From a checkpoint of a small mixture-of-experts model trained on Wikipedia: 1 pick a token, a variant of Adam for the experts.
Below are experts of layer 3 (counted from 0) of a mixture-of-experts language model. Rows are named router (the router's row for the expert), gate (a neuron's input weights, with its number), up (a neuron's input weights, with its number), down (a neuron's output weights, with its number) and show model dimensions 0-191. Each number is 500 + 50 x the weight over its row's rms, rounded and kept within 0 to 999. Numbers have three digits each.
After each expert's rows: "mostly gets" lists some tokens that are sent to it at least half of the time. This comes from a sample of Wikipedia text that the model never trained on.

# expert 54
router:490462638515461523469541527572482559474434523613495484542512516521503503523591571536490486373574468561475425441541485460457379473470470506489416545513473519482429478484463488557515402464503572516467445461367524582418509544481497525466522407513446447523524429439530487472460600484509449468556461487477529475467482433534491471441485485487478458502431542456465504497451522544483494476473405543536458525506525513675498538537405589506469484442495415475539545461535557500403497557378543487466519436451538467553591500469421533631507497422526558521511508531481462504508460451569548531
gate3:533520514427545488455507540544562472483580552506532436452511530470448468400535543505425568521557409626543471344558528605505491464518479500546511466557524501549482443428493436527573497580510499482517552548477452463372496432487475493518529542439497600495553601536462483512389513512514454457487511552552533517472518439447499436495479514450521438484500463494503477431449472524478532560535437559494465482428491450448567503338528531506494446550528400509568469528512463381462569484517471467525460519455488441530513397512504612572464495544441594496498532395484432478592520497552475502
up3:493500492486447464515459488436348463503485562503513447566488497531374547557560513458543507569531391486444371425505577469588472517518581578498510473511574447500521497425481483439496643497481487493557573482477521516571413495522486547555499382419473439461545496483500477459505497558457493406563532571401520469472511509521367517567428465501525536484434564571512509471508556540555518491481490488454429412461558503573479524515555487529481586636550491475487467490467550492418499583527540409479537445501503419503575518523567510482452510424563538500540469511529512526517493435467554545
down3:495523650402483541471525485415394478463554497520567517511513422612494501421499529532470466470485498523487546444526475496496501533513525429508513464486504483553456555550551487444585494558585543500538602557499503459544508487382527533495449498461537483532475475444559631508492467515531551429501434377427528558510496555474372507587565546503547596528483573540632576538595549437499579560546450521580534536487523404496510494500544463492450556418513513503517493522441462447444452490531513549472515488541436527443449494417480524609478590543524551500500512511511585455539546516536541447
mostly gets: " over", "By", " than", " @", " scoring"

# expert 41
router:482479591614463487525526444500511419472484532591472494537453539517498429418572550514489489513597573492479491492550539579431466490460534489433496490479529549467502441559481519506516401460537523467517411568472478496496512484487476469478487452473503562492506542464479490457481547471527443507530500603526518504464557421525529527528437546582493487492564507452418471453500495437453570515520371510514514561517505505502472452526454497474533574480490471440548484477526503460430460567309489448436607483527773495469517475449479577496498467497456413579429496455519416509570463475551528526
gate2:508525516488503492536535557491501532474442534515480487505476607445483522600457558518453640522512496513519485459577499521454433503528415491527421448533396490409538533547445478491525532511472546541579570531436481471442494596554519556462587511496507489414567460495542547568416519511435475473505500600476646533505461466474499581545556514495472512570526603570481462467448436633484526451527520421524642538579434552510524439505567483448424496519508567463550575547409495473518416436429511525532519415539510510535531475494492520485519464465439493508522405494399480502489577503452558426
up2:540499578408526491559493503470558529569447527516430532584522629502521509589520563451430563501523570485496424546522488526459410479528413486556505453545457446410438416555533501529393491500514512521511644582521525519443466477484545515486517432558530470481488433441477543510439563499477433552547505491383630546490501513556535610505621533457463508507503579503470513490487511523490477418473465450500516552524538569468558506503478460567487525535432560469593540485438449498492390463430463389452548497535587522478460553526510490530518412422498504492496395470456493485496525566531603512
down2:536428557496576515502495411519549618472547506548494464426481552568484550596422521510454488511450556511484471561410440381511390520471377560501492511561504526529490544399503475473435446476509463505517538514485398520489521462435580449550582561503574472470407595514397454522471443555446464481530465528458547505551588553412510474458615520529473487501426511500520543492471537511504488502430476521518481522556475444560555414474460517466587484627483520449477498541470487528491452465541543535483452560452474520482536535437517453384498520571539515492524452506551600504455437371468566477
mostly gets: "Š", "enh", "H", " Bh"

# expert 32
router:512498566505451407548501509497536501553457544709488572536528627554493466503499512548440501523520548575463477461528538499428437525502487445400468535586524532490585557509430534552518456512512490539491501442439523471476491532521433548376516477542512542536522458471499519514466469611520536496427467503553549399504501454540472511477500542535467484490475486484498401577469493488476481583598534517489533472519493546516478441622452613521496513450558515493478470413576561419452467583405580450463510455459607534447601526479465488555557444417414492487457471550482418572510444479490528505
gate2:538441458553429511491581488459471560547548562606530444490398542433515457426553520515504494470472460446511504490593456581520500526506562548520412560470489434469511567502490529496474452557589509420534473515580393464481464573505401494452467479523456513546547541449477560519488485417560530461476542571357402460423485571537538521421457559484458548527508424486552440453505413489510529497535508551549491490546500489468487532498641495503533465480517436490480505426466397415421571445449527464504466510446544533434518498506484459507559484555558538486472522501442380602575544533495410587
up2:497476494414447466491559502622397469556536485452437560386508482488501417463441433490430459586594406391490531477555507438504537449494528525507479547530505539542539614514546475517556417556584508505450422543506531499503500537503535490493512517457394459530517570501448550470538400407479477505498499548410421451414553513553607500519478491531542470513406516533580467485565492388481513534464570566492459464471442548517467443506500479502500482451495454410494502501422421524456533506450615471466505514514542450609488523509461525432459529548510637559467532470455494465560433482553448478
down2:482592559522526489500507592499522458446492473503471455440507536480517401567632509455529553589474400550490545494585521529431467542479446487492504560481526415532479509538437503521498503533460507521524374477516532515555489549465554507447547472586445553580458530552470487583487517559417534463382491502529524378459536534455494434539564496470520382441503582510452547474515531482535476495514555521439545543525433547562503486550498479568497495577477573530475455479577416419610552519438452420523472550502501501461485437537569486605460572521430539339469576449542490511535466507433455510
mostly gets: " Air", " Lemmon", " Angeles", " Space", " Sea", "Scientific"

# expert 31
router:450498602579415474471512503581472522435440499532505549574528550549492481512594569495526400486590517510467499425524550529439449421558456527487426516515462530472549442524453507564485457440468498513504433489406482484464464501532495533478570508476573497503480431410462593504505511523547489481533455465561475460521488437466416503453450547571546481422539525448483549500469503422469460473482441508538558504494560524545518470538360527476510541399485533524502552466518579472438458546372560522521548547524756544485503418411457453487551487462520497556452572514483486520508556522529582473
gate3:472469520502520486475524460507565446544536479535380575487532511501444460528544408516581510526491513458460473494489540430544484523518574547522535573545560573553468446570530478384555507516398465526443441514482559486465464564494455501474527451495556427437592438529559536454567416586523447478489497539549560573548430583550357486544557559609527484514465442528481482498577445475500532498587502518548415536524611470524472455571435612516594384525457464505555514551437478435496503501452548455450457478444552524441502466437506443463519542513530489433495550409390517493527564528484543472
up3:453509508474534419493558496433538549477578450466448507532556472377397523496528483460451473487517531491543523549425453475599548445580496487583505487466529511473467414455414473470530565530459485405518491473428539553497479543483496520405526595405450518429441462503498485455544403529443409501540512511498503570520371496511464484580508538504578565542500523608452461622546498504505434575435489428547494481519518537450486459446492509507565468502493554542478553513425580524557498491514529530508494535511494498525447464428637458393522475370543537482485634493535513583545505438488510571
down3:493518446562483556485626449577481445503574519447560525549490543536519481528494427500480478454483424549438446547453543500485520512499564421499545537514563376529525446544473527486431469457589475505438517483507517437499463522548522528501561488483485499597511554495437417544502501472356482565561488509492486507508476432542510442542495478484475547412469503425553559550472450566429535502506451519578465467518534480561543499469481553613549546483490545492440404482479433451577655444475554387483433543514532511439523412486429461507513477535521552494446471481519569570383608513638452462
mostly gets: " JPL", " MPC", "Sp", " sp", " Sp", " Kitt"

# expert 44
router:488522543486470528466549458557532616549495447531431518569530510588475421494514602627479442513560523580487483461555505502464441454469531488439469594536510511448516567473503532562462367402445440558503362535476516529480466480574479520453485508477559410548528427432547461444506539535574404465558536438556509500502426500458516518468532495513471514440516457472474575474440513428430548472532528459591561546463470520542458470563471584441464537540540553445511504446455579453482517526382538509405476510459584507504482531589403558593491491491544457501504583533447437472558489428500505557
gate0:484452538506503460471437495511593503563512493543442494490514458501526494584528433484487425545476540447549486534514519527463524550504497517545413531506430575437557434546454580606513386432483518459424408483497535572536548546461468476551448475586406500493512478479499448527402472532471499421558393505466439578472500388567491529549516545615468514569491522508472419465567403457501490460531459561490492556530536501513530416467484408593508529537409566398554479517494380492523490446438529407463546436513632477555532444459559518549478515535490449507436495489457537524506446603546480512
up0:481486527447559518514440491390552521526491500467388536444552459601497519455522575498423556511489547498522535538544507513513483554618503522555568433522411429472445479392591463584487504503442497523434456515549480560470548482546463547545553553446396532539533521473507451451552480538430520532531502432572485499525550474448452564494507583499479494463502488507488496466466423456518499477587461502506465516481418490529514398496517489548456606503453464507509433451404488538448555531520511353432566543417521501571498527620482404576468542554421415432484527486508548498453453649497522551
down0:535459430491460499545445531452440503509423515440497493551436481529507459540468481465457494572545444514460499495435478485520431531509550457497469498576440470454596409536433578409540513451476530451439426514527511450484564475477455529442478444479453522516525507542442485403533563511502488594501497507537490498427490423590481470490485450613498529554517550525547411460438588460521479421469405585582460523462528553436444503503574411568517420440433476479483530439546425418442506537410386579464487437398564469479444428592464496565536554493491584471531485580536481524495445592531515576
mostly gets: " known", " appointed", " noted", " renamed", " available", " described"

# expert 19
router:508450544608502503498521516645497452515494465678436494606568516525427477490585515533472497529507497471497476497456498460495457432539504449401545488514471473478551499547448462591520442452506439561468444576483549566448436498559504433470494467513588525536432465461530561551508555493582464395544472493499535546594481566542521461531421473567503473450548517498419484574516468481447497476550452535517463528459520502487547485592477544489461497550466491492463498539545526518432408571348508430500522501476690489509518468425536523525460440444457485565516505482508411497575496508548593548
gate1:521406461556466466485521542513575498436488522534460452390421557439454513517496494561542542521426568597477446440589528558448567531520489524541451468611476506425453546454494428598469600494502528526503557541469501537468624496569547482582538478581502474580550448448530534560557546508537567560439556484541533501512488577486483607461571544567494396546465467559455525568469520542504569501499519538473545494471501544511406410459475540492380523545561516556398462527446471527541601481508497489534529513450514498525570433521495505474446512500516441527578415482517486541509500496505620381
up1:590443514533496478433412548516415482472447511469542579498507554426481565515571503465472528461498527575449475516405501490428546536502480432535506529428439526538568551487456510490524581468462474471495565513483429562593604498549492523499487423523466550434545548500500497551499602500493568570388448513517571487537483534406445443452531586539558478561513558523452490543587567569483466543509461547468508567397418470501470495468472467478497496498536570529461528367456448538604492518497476511576577603540461510430520430491576551484508493484381446518558549614467517579473476422474572501
down1:470543550529565538530492526482481610535543403506458510454519553491438533582458398543610486465549488500609397506400516503561477476535491476452430557424520478430553467501504507521443505495451426534498517503426532476574530578394404465490508436395415568434421551467637450632409493449549500467517531527413502506521502517511430500488561468583506479522570492460491476511530430593494526466522594562472478477530471527401524504473484482468474508489534457479470441545476461507528446448569506498585419525495478466515498550472584594492483474400471480573504560507562517428461521537471534480
mostly gets: " •", " On", "//"

# expert 14
router:452455557527500564495529480562495458447500555485577450569483595484455457449628633547466462520547486594437550481508550509459408491506467590438468540525421499544604551462414574526488430537496506522474477475510468518437543595516498501523430370490487486566529439451513483442506609505514473430531498492575582496495503521503442467473437584490459484407527522542465614470507482414492512454525417541559505552460488532573555447616469595489485526444532488497471520486528552440399477514421570545499548486539572488541527512444512562498463401494439468556509560556436470529527467442445524542
gate6:486391481412462565489528445532517503529388482491466497442482506505601466533471559583506551498588639593513545529517480568470276574480487465433571547505521476425470450570573565471417461420476491484431566467541450451523489575498447566498538575472504544545577540430466549539543498542477516575536479427617560539571516450574577498504379548500443513464558502515488503486485541411538487507492451521520500543544547527490538495533495507495526393468447436558441543509442558501467503460501463525503563486496549525431541442499458532505521458545460576497531518508560494461494445488530501463
up6:474546443457496472406622528503455434542522638538557421528544411583542430551519549535445515495455484382494481525558507444549539399517513409500374402438472477542523454476510463503530501551542508475566436455539436469580537542568513492532450406596533535529498495451520561560470502491538352376510461541436479517432589555568482440491514495504504443448542451482513469585443577514438586498507514565526471473461418440536458502476484511459547492500530485503496588544572474583550459531459541439462458552464508510477489510461526469492542479467582450508463469513585540544481441488553496500
down6:497512387508524450458553517506525487450499476479569518503499451518545490500475517467557521453469597461531558494394463521514499515500585387411450495562495484572485439519483479552497403450484550397501522532434519566556488487454425538476456483535517345575540504520505463485597490562539488546525496520474443458467498536444577542481514585398425562455491450470529591529474511411408488510429451482571452587566597479496525467509480513451431435451471499482493467585535504527490466419469571540441438517469546432495409422561434396500511461530539562562479511582590454493495566491545600458
mostly gets: "During", " including", " alongside", " featuring", "cluding", " behind"

# expert 28
router:427486554543396512487589518620449576513501520518459516565501465518509519518531617487525467525509522593449505512570582522438496504447493503429448489559477520451509528517558503635492431426505449481480429473436510572444513499555457566442432439495542469492478529434458489447454539649661545382477478447497578429474451583545536517474474510469482483475514525443456560468525486421438497448500475471548435531529589540624458462599444524494527520435542538434557547529472506445451521582455545497447494470502572486494522422372454515550513491431483454505481517480433508516510512474544529486
gate2:437518487505529524523539492503469476496507445522475418505559627519471509412455517484452524477467408565375524449473564456542554516420459596454493491486518582447507589571562493548521573448524475482543399495388399477412526498545442521544415500474460485482519482460500522530482543435498466484477483571416469522441542511562542404476559516509427604491515465564448583492505392568542544531523540413456527533616484560514424509526521540555481550478444531578456495517416448440492496530497469560475529513477478492553485560439514518547512579502474452530508393567487498436454498355427462559
up2:427529489527469477447515466579549502571551622538526492424500533499455514589598431407538459461493473430594479482551458521569464460553498513547435550518452407571507578509530425405539395537473560455479429565581539507570438519458450411426403512435461491519480462492523499459443475490456484518453520514517525526516487511479471577457422512519505527484590433419493465566553477449487599503472437583456602495507569441547409513499480453391470519573531477517464543548552508463494502520446475407601419424584540512522516527554518507462533487403513464550481476523568546471514498503408498483
down2:515597526530518582512368492515531480401431456451392558501546366392567495459545534583595599517581469461439547510542521527540477491492532530512537487348457526523431536456485493453483512511574444462518497468487552464496456441458492441499513454510507537473452491476440457470549556492555484465546431482482473469485470492532435490498547530482561528444429447574566427518562533518501446582463405548484563467405567448479556537496431431538440455455514520458367510504473525521518541596592511459491508532461522523525485489477460431424544419594491483498475514437498490479437517605543422475
mostly gets: " work", " evidence", " agreement", " study", " damage", " treatment"

# expert 45
router:456425544566591488531604452537490480504495529642518531551434558531401535501512518582446505509612448509463443527492521583505414447509541491376476560544465496496535530549497503611460503434531471541517493495436537488466501483485473468470477442480462528532583463404574535419408487562551428440517464556593492438530381592560467515510412464532452442467473553524387527533528505458457557483566503528542536548463514526524532463641465530502534450472511438465530508507456501424422512507423497531467489528485615479500506490454499583564517519508565473503477556528426419557547466435462521557
gate1:505543516506455554429493591432547500410538494538513613524528587431477457586491538511548417518460513501445448567483522461526419507579486542440456488573496561462502555602518443611536467539466520486483430496490396611520459511461507505440522478470531453514468414397437462454560493453467495484483578573467484483552525520493476529511559602592540536515520549473441414407466503594488510523487487540582492527432452498484516398464495373486496493503461498449570565516495496469502539565483459545391544522490562511487464462584480496561564573477424378528506545510509597504481596425510477500
up1:527478570490460451625485517473559538425539539500490517526513579531584382515533553520441497468468524517462452524565518472538543521503572496453514560487610444467500569538509461484578453524525432559509479553447428522418407500414501442441575425522509515521562516414492460521445449520481456465431467572512537537631478534515425590507502563509508547535432536503473497526521461505416444490491553510502431481423553537502535420478451530488558484400568504485497432500486456472427600562418462588523554479451533449393496456508452530551544527418403407521463587421539470486420477485423537516
down1:417506448476510512536570572554430534466536452532459468489490490456454472484465531572469493534480538608419496539503446603513455490536532445503492363429597406456447524466431544551556516545399492464500572371593519488526557572495461486478547477534461506420557561478507419492582432574537463572536545529496514500427605527503471489515592495503448517446473556460496490518499437500473485398459616488436484567542464405499627534417483501487506453570523514571482550511509438566474498471515527523502562531431488519529548513559512516445434567524494513521482552472411541487513510576459382446
mostly gets: "an", "athan", "',", "lan", "uan", " Brian"

# expert 46
router:430484489452489524454574485492570519447487533554436528593494539596529489541524422531463501431520547551536516465592604506503397538495479511402466538558448502406445474491440549570537423481498493549482441507431516510495514513513485498528484396547542483582491527467524450539498470555581497392538418507474553524500486509609493512394517473597457466447517528504458524488530456453451494533503443507556477572488539456626501412596448605469552547588493411495545486464491550437334417485493504520436583471539547515497517537439495570510462462482477496517463457503457416548579468428450564465
gate1:381442525492461559509540460409577438430539480444600576576552457479493430491513486529603491450481542483485459541504548476507497526472441439514480505415487472511514516505567616539442482509566435397507506463491447583506469554523510533444471445492487479543507497483526464569509429500469534506512310419473492482557511546536396556519491553474509520535395467515555538390434442459453559545511543546502557449519555495541522542563538560523485453508415496442481394495351445498486506470502426514537522580536505536414587476473498553501584460476547526507471514588497420496424446472501479460
up1:416496425499513561587505481511430474494572577580566481491449479559517360502525523437438533444487489487404555489527523454440485543411582601459484539500482497531530535436458470596525537396472539448431511444451374554572446482469459567523465434512445471539531505494470489555607483492409504543503504538401491533483463532507419506477412530400431433452563565471501570479420495485429529459595478527511508551597487461482509529488488547502483440512504509545465529509539532481535575528463476500509579562416523511480455562413481525476570509461574503488576405559506466572504399479561466477
down1:567477513518486561432485493519536500491508430483548445621433540460577539425487520546449521557527572495479567561516618536512472432495475489388468558494480520572490472487509477491504495439570557508543541510496510529545535529490443465519510459436473488477435466483471463504491493502394485531564507364458499485498497505398580565464515564456475484475545513419489519506426552385397417434425583576542503488541500408573465459480589453556602505556504487505513589491484515605540470429518587527456582468585458473535464505573463511406501493462554570534541554586475418467493508577505407452
mostly gets: "ences", "ills", "odies", "ains", " changes", "ests"

# expert 50
router:477412577504469462469467553503430445473541493571477504479433479477454476572559490477479475491559469542527459431533508520417391460592420526392470555640462492492483455562512465481581482463495465505502457552460508461479406556530440506479512438485496483524555421420525476476462550612541496527458478563539582519541574521573412542399464462569513422416495479509498441483457514537414519467548451476545533552482556546503497425547523581444463546528515492405516566544433567483478440518398527573499541458445676506518519459463470526560505468453437505512555453473456465482526492411480593534
gate14:480567554537435392478534495529592579446527502484476604519573520514590529512529538565385510521499450481609420548502481533464504489544535595390475553482474508530603510419477450555543472538485504513547425494413536528466438524536582469502590513427530486476521492473556569492533569420431436530599498433463542514431551480486546367498590446440491452558493479482481495530501456527516535469486447472503405487501552571480493444539515537551464515447497420468518575524548512538469473579479481409439521405533524558543523483474576500537580528517516518408419519438467501486588522447551606502
up14:537507571513546562511461473555457565557440530517578440543588557610445481487573486425561527430478493454485599533465543479531444526522473361599404570483491461546514496540465477475483464521527457488428565437547493553498474529490558542447460493581592556493456386506550448442486468516573571498476567482472429517546466521440511596481481445462405543526528469537514515572507525465489502519433526473477549532473485536511563556485464544500609436516451460519486432497571476504596497446557537490500438500352498496460468614508375515461568452538451564551532565479454545567465497553558511525
down14:499479551540471464448574523435580500499498566584508462430436519565419528510502443576547529494442603549570515457501525507453602462531384489554463538490457460487451484521425485583595579423602572495475557468433513538493450426504410533451561501487507569524479539499499438492537571482548547473509444501475590485484545471557450541564470463488556469401468524540480493459463411541476624458486603505500506472504478530511555492533556544395499492531544529587493573448461498565512397597609559527568460432499481427519464551432501558509538537524436507455562515485487552606477473537488560517
mostly gets: "olas", "ias", "Ž", "os", "ás", "tes"

# expert 36
router:433412515550442447520562501500524552467478497593406507538456556496440512423564566546549402501553519498472484509522503513433457516496475531399502489560516579445502502488389499565488403515501499537512440519449525529452431435545469569520500520524468527569458444486467446472517546574587509378505458533577560488477472492550562472481475471464494508449600472475481475496512509334445512470518431500486526512468463608567533489559418527462520568492491535454524552525510550467451415536344558525501557443527657517430583452437377490491487451468487493468529540543443421524547506469515520516
gate2:414430484494440497562494476615447452485487506501424519556484473419481518500496486560515520492566547423628434564464485546527512448521480599528519529493513488593465492439578519560516445516514507556521458509469455539477456536398478522522508543526478450555542416566472390547469475425496469461540499510495474527508543434451449570509444513524556528573610455451480454510478587526516587320523467411478561417488500516511477559499529446498521478428507598558528526541498557461468566474509542482433469491516477476536575457432564484388456527591504571452572431515544504477518474657471528462
up2:547494435422503578467419460591558459460492498462541490503460465503437390481488339559477548468592554443542546535459463581508537554510541562501451457507587523542536488488476515572494411516462315504384612531487500532476490571472532575534488503559505478529479479586577518440544555505478475501541437535482432524534433575471512466494474481470442510467573469423455499510535599431499512504538519486524511504499492485410516450535488512535518445526490549572596501438517471571494432449528521526471414510487502523487470478417620534474520534541459478429449440468606463442544494584413532523
down2:504466486576474486422475427501562441467465521578585533411576497472473449528563501476404589492498553450473524553512453470607542485465528562520577486501480544518430540440510481509516545463487620581581454430390444446540510512524518483455553570491489522564546428523516534582512472432526460472519414489568434437439504398471535530495499599542547564435425482435447459543546629496503531415486544543454480497375500440529569523512519444439414428519491510507508572415482480494521576539512552592507501442484488486476581525438461568416504532491469549488494485569480545414471551551473498463
mostly gets: " www", " MF", "Rev", "Rec", " Chinese"

# expert 61
router:469513502529539519409512539456449510419472531593512593511545448541510522502522585524464523485563514605440504481536488504466510463493498492433480567626411558460515587514485504589548488402506455495415463467426490499477506454519478523510473403507488408467498511509475521425460516584573559510534474490470582481464441492479536413480420547518456478447564535409480490523425515477456494500525527552517488565478519570558477465613465557467392490434509530450447479493567566389340540503419553449428541502575596486480594560440542550537452430486503449526511578564556445550499470467503558527
gate1:428477500496527491496575424448520480547441500491407588500551482614503504547573415477467494561496399483389464368555492463464500402498516469508448500530429571516485481558504546576567478476562500447470507490487492497448468472507521453421500461436603526485568463444529628521475418449475470469497470523503342498510504555476489479426440521576444428474471501491528498580424534471498548469514523537505585459540458553484474512469527562530510489479530451418472496569578526453434550535488509491507421483500504476544507413548539487507411347538526439517411437392525499471459492409455566485
up1:457443481469499533535524433457496510521462451518598552462473515610523464464407562510511446554602355499389522509554461455441514419506520516612482517543458429550501553511604472376507472529564489469537516450503458549490562477559557491398525405518471484464488486464561494562470471470485519458438553493526511517470439475467538458482524469536478460465472544456582586625479627352514497484540523530576539535582516478547522475518533613470576576412545484418440636527458537524493512475506519480501473506503457536482436447508518528496521511550463524510505494526435585500466460498455580498
down1:467600498446477467527511367443425437545487511492549566496490536481582583505542526450479511634433500516585462587535492486538471497455417541468457491468412548540459496539463516502513510508532509416508492472424427576631560578472461502476444492534431540528447569431519529500400498542469503508517512461477460530497499449534606469396524560521449508406467531505486529471548618521533541397525499513543578487545461581501456443492588549547507439476425517555339535601414492596439463525516474532487479459510413527500476540526547507514464556534438530503496479485526469467482492497485582569
mostly gets: " however", "   ", " built", " opened", " born", " Founded"

# expert 29
router:434517530504492561451490523534410556426425580534495477613446467546412497472594616487505475498537591623545433462538576590447419420483488517436366475566444478475482504499418493522505392438474505513476422543421532460404508561487422584431517445532466460517565520418526490414479508517486500533521479477595555516490522485465517504471479548559456560457505568476446484417554465429443537450550529556538572497470537501566405494508464537479504527464546535493506572491462553440443536461462519467461528451524591431411525470513444580572525457462457442539464547515475480524545486474457447490
gate5:433527615495433506520472597488471501517453535504362541499521490522442364543475465456473477457608528464513529476382481537522498449477401547488594548405466464541518495522569471486568546485600439455518485460481460506579478496582443544452565466496523462537430451458510435538383490556410446540556520437476554394465498485566527528499559508493577531524460482595497440527509508488446436485496475466519467532470477487498525542501398451460499506428485541554528512489454538515511598564442572558555521447467519477523494445456401445529528533483479529564473562488555464585413424424564472594
up5:384541588558502502453478515526451532451476494524553550526533487555464370531451487517449507548548560569465595520416484513477511526475477397492600493493506473441529561554505551443624452498579464524549494481502527505578502483523474482541481501594601609402405503463545490527462474571491494526525529492542494405443390446449578489432427536549569483586547507556471442482523524564472434502551471446439563549481547431454504471461421440417519488456520550579534490482511494530556551529492442542542571479566543523534419468455439524500547432529438549588493536442525451511394482505571443498
down5:454455550555514505577495559402514538459547621441476584430490491484501516430490538402537560441436532561568402553395518522530601484564508483479493495463546541555489494427537496437486559566507482468466499493503447542563549531502545483571488514544446469489576495485469511614443451398497514432374549437527529452559498500547524441529464452540549541588595526432465476493517566488520489500547555493399535475596471515467455482510514601506524510529540484479503491522527463497564547518503565479419516595495445537405576545512507504464445523501484490426542375480532648475444560509521509410
mostly gets: " After", "After", " before", " after", " without", "Following"

# expert 35
router:458510559526576475428504504461490510420521467572459527570452566477489460486495530570559490434568580631479467492478514553426408477443476529414528495484445501437499469546478435568473423449489449571459427493430527445540391488483487562462452426510521513563478506459513468449459524615593559465531515427492575489530439493580527478436514484525495464432546541501470463484556485486404494477504514489514525510497515496568516481540451549412488540547554541561474539500447607448398437539523575569430563560474612489512537441355459605563454445432466449515508521525560463519571487410516506531
gate1:348535516462437551496480517476558497461461573466440487533501531400521445468518509571513437464500552455494515548645522480506542517622442509515505441535492525498506500481486504554425453489553450515510432569533432455553566553497478427469410497614476504506495443485524427510417545384417436478480544477512488514590610433530452481511576491563505511474452512503516544398534530533534500478379520491516535413451557512456533438642460490450552526410546468518496406581528522484514448464480442531456519494494533537459636498471526575488521528504567489455412509588469479455541461493505486440
up1:508472567548427456544441511503520497466514489441579393479431472471462481625529468403429473522431513509542429471475407505489540486458537518547534573519568529443499549547490572392587424524445571457537515410484509474451514490495496498506503447521462466509530502529559546539639479561596541591570454484527564512522544535518494512493486560479617487480525530514477488601523497473463511572442488496459459378556498588495490612475465449445492412510494451493517471478472478503472515523484559471553512402514423393486500463488467394550447413630402466503585464446506566502499561472516489497
down1:495494494563537444533538522456534529566517469553432469551516477564436520489544458548456466385472574546467445432449449556620509457542467562487425536543566465481521478556454501461531506430528545509526459522482504543411473402532525487393512445534539497569516421509610550488482605473541498579456506599487490449533489535544479458592520541422546522488553400513519475511443426459509505548426475418441582517552474485430478475491465449517514472528449436578491462477555489452535533623493527439520519507481543491537473403460437420568587490385562473556464601448526431511479528438586566555
mostly gets: "ographer", "work", "rator", "asion", "ician", " teacher"

# expert 21
router:359573526552483443489470536589512516563496468620480604551510494532496516550526545586557413396577491571437494438495530523433436501502508557403437498532514543541491510470494509502546401496534505468520416579395499504481446561591482490512522455502464448577486499433526504473446580532554479442501426553480504512491498401524449447503436435592380503406515520469474468486509482454414497450543496514540494552516469548594439427588457512482441409536603435453584489506546500496459436531389516537474573524464600477460516472471476555547526474472502504500498542544520460479541449420515499474
gate15:505409485416459565512434452446495484465510492543464467566539431495494472554460485540508476605442479423492382495535507595528502456529488462428486479482468560474559500503487457525503515502549483518460543601469671556511397464494468471519541370429493525598488528528499542493527487503410418579540617465506492436451511507532545418482491539433549453453534548499576516524525446508518526423507451548536529458439521497536499434571428467531527588539485477481525433545536449504464470607519604492558587477404498496496521471507526482469576435507481571537470490482442342497534417475442509573
up15:446485497458499508615587529519485599487555526446466464548512561579524491424575500455498511499566428448467567458464435383539518547456461511471516500505593461467506537575483455422515483558468507414512492438431449451444450565475506471415571573436510536443496523551383606522506486475504487474452512596531549492544573436456394550417530576510515503549499477471469421532422490540481485478534516422515451508481524520519536604422513521504567553419525541419464563480476442467478457364430473513473478480514518484455513519451443470506577467454489505558470522540605647503483590538510465511
down15:460636484432442540459521563569480545514515513513458541613532526524515549539497567407481520405604533485441445515596534443401434512446462498485585554487501570500488582482601455537540478496495443473503482516528415444528495562437522436458467458529550467497512484457502452492546501439608423388523453522405461525540483492542494562547466595480492425546529519499452411495553495396426460577558496503474506510441436557550521474474517566488489515476519499513533494468513539578500467513416555535509508458550605553524431540499515480605467478456407603596536627510528529529486483450533469484
mostly gets: " graduated", " died", " BC", " married", " retire", "Not"

# expert 25
router:398473555466504495493567432570510518525452508627415545558540487481460442503564606524515491443482485532479484443558539541467397470532471540404505636547431499468555496544525586520521518463540490488506487600434518561441504519524487565494452473467507442513516451429508476513375465622483469474547419440479545512511460530553555500516504557650473485463452508527471485473508508521461490524520449563532575509515503468612521437491485548485488526452498461466539520474458498460417497474285560576534504450456605504434517449474475567525510412462458526574503537444513434509520476438485496544
gate7:465474547516458493502498508569471520495435586552523444588478448512485430552581531511481482477601431511497465356524490461533423547530548451525514545517481516562464445485421561480539453554463471423402453502502560572551514521499536494529526436532484453546532461531544448563579379480556463440452649489461487422463533448524499518436443503502478509450451527547496445514457451492504518561622480471450530491581543605572518545499525535485526534448522438545553494409545508529531468496492517437511395441458518469412438405444549576542485544426490531576492583540513437444461579430420457570
up7:459463518432490458540494581560555568449524587535441419523443456484536506552600548519442506461568466483491541449472463439491469529578468390501495552467523530533433535520453588446537472507469472431406428501558510526557549543497518487526441493579519525500498496519550402571495490474548535496470609463430474482474520506499553542422422583395454543473496485512463502464530435585426509506657522424547501477522488525516532513490526459551474595513509487619625516424520504534537494422485495453512406515449477449512374384472492516564481494498473480585535570493512532424472558480445404460
down7:549481458464588545513433537545520449548434519428525501526493536474530461528535563429486444513600439553475568549496439479458442586489516486535478467448516418556462492443602355472483524510547495332520531524399518572463427381510464430467525508439447486543435548507477508484473513437455587458583495470432492509629489462576533432533479564485453559486425464430510459448511453526557482457594527549489496486520535507478491510479542424531464530519469462567432569393469568506516452517568401450456479542509487529541481538567517419495497589521487504547501527559416474446609499483475488491
mostly gets: " Turnout", " Votes", "\";", " episodes", " vocals", "\":"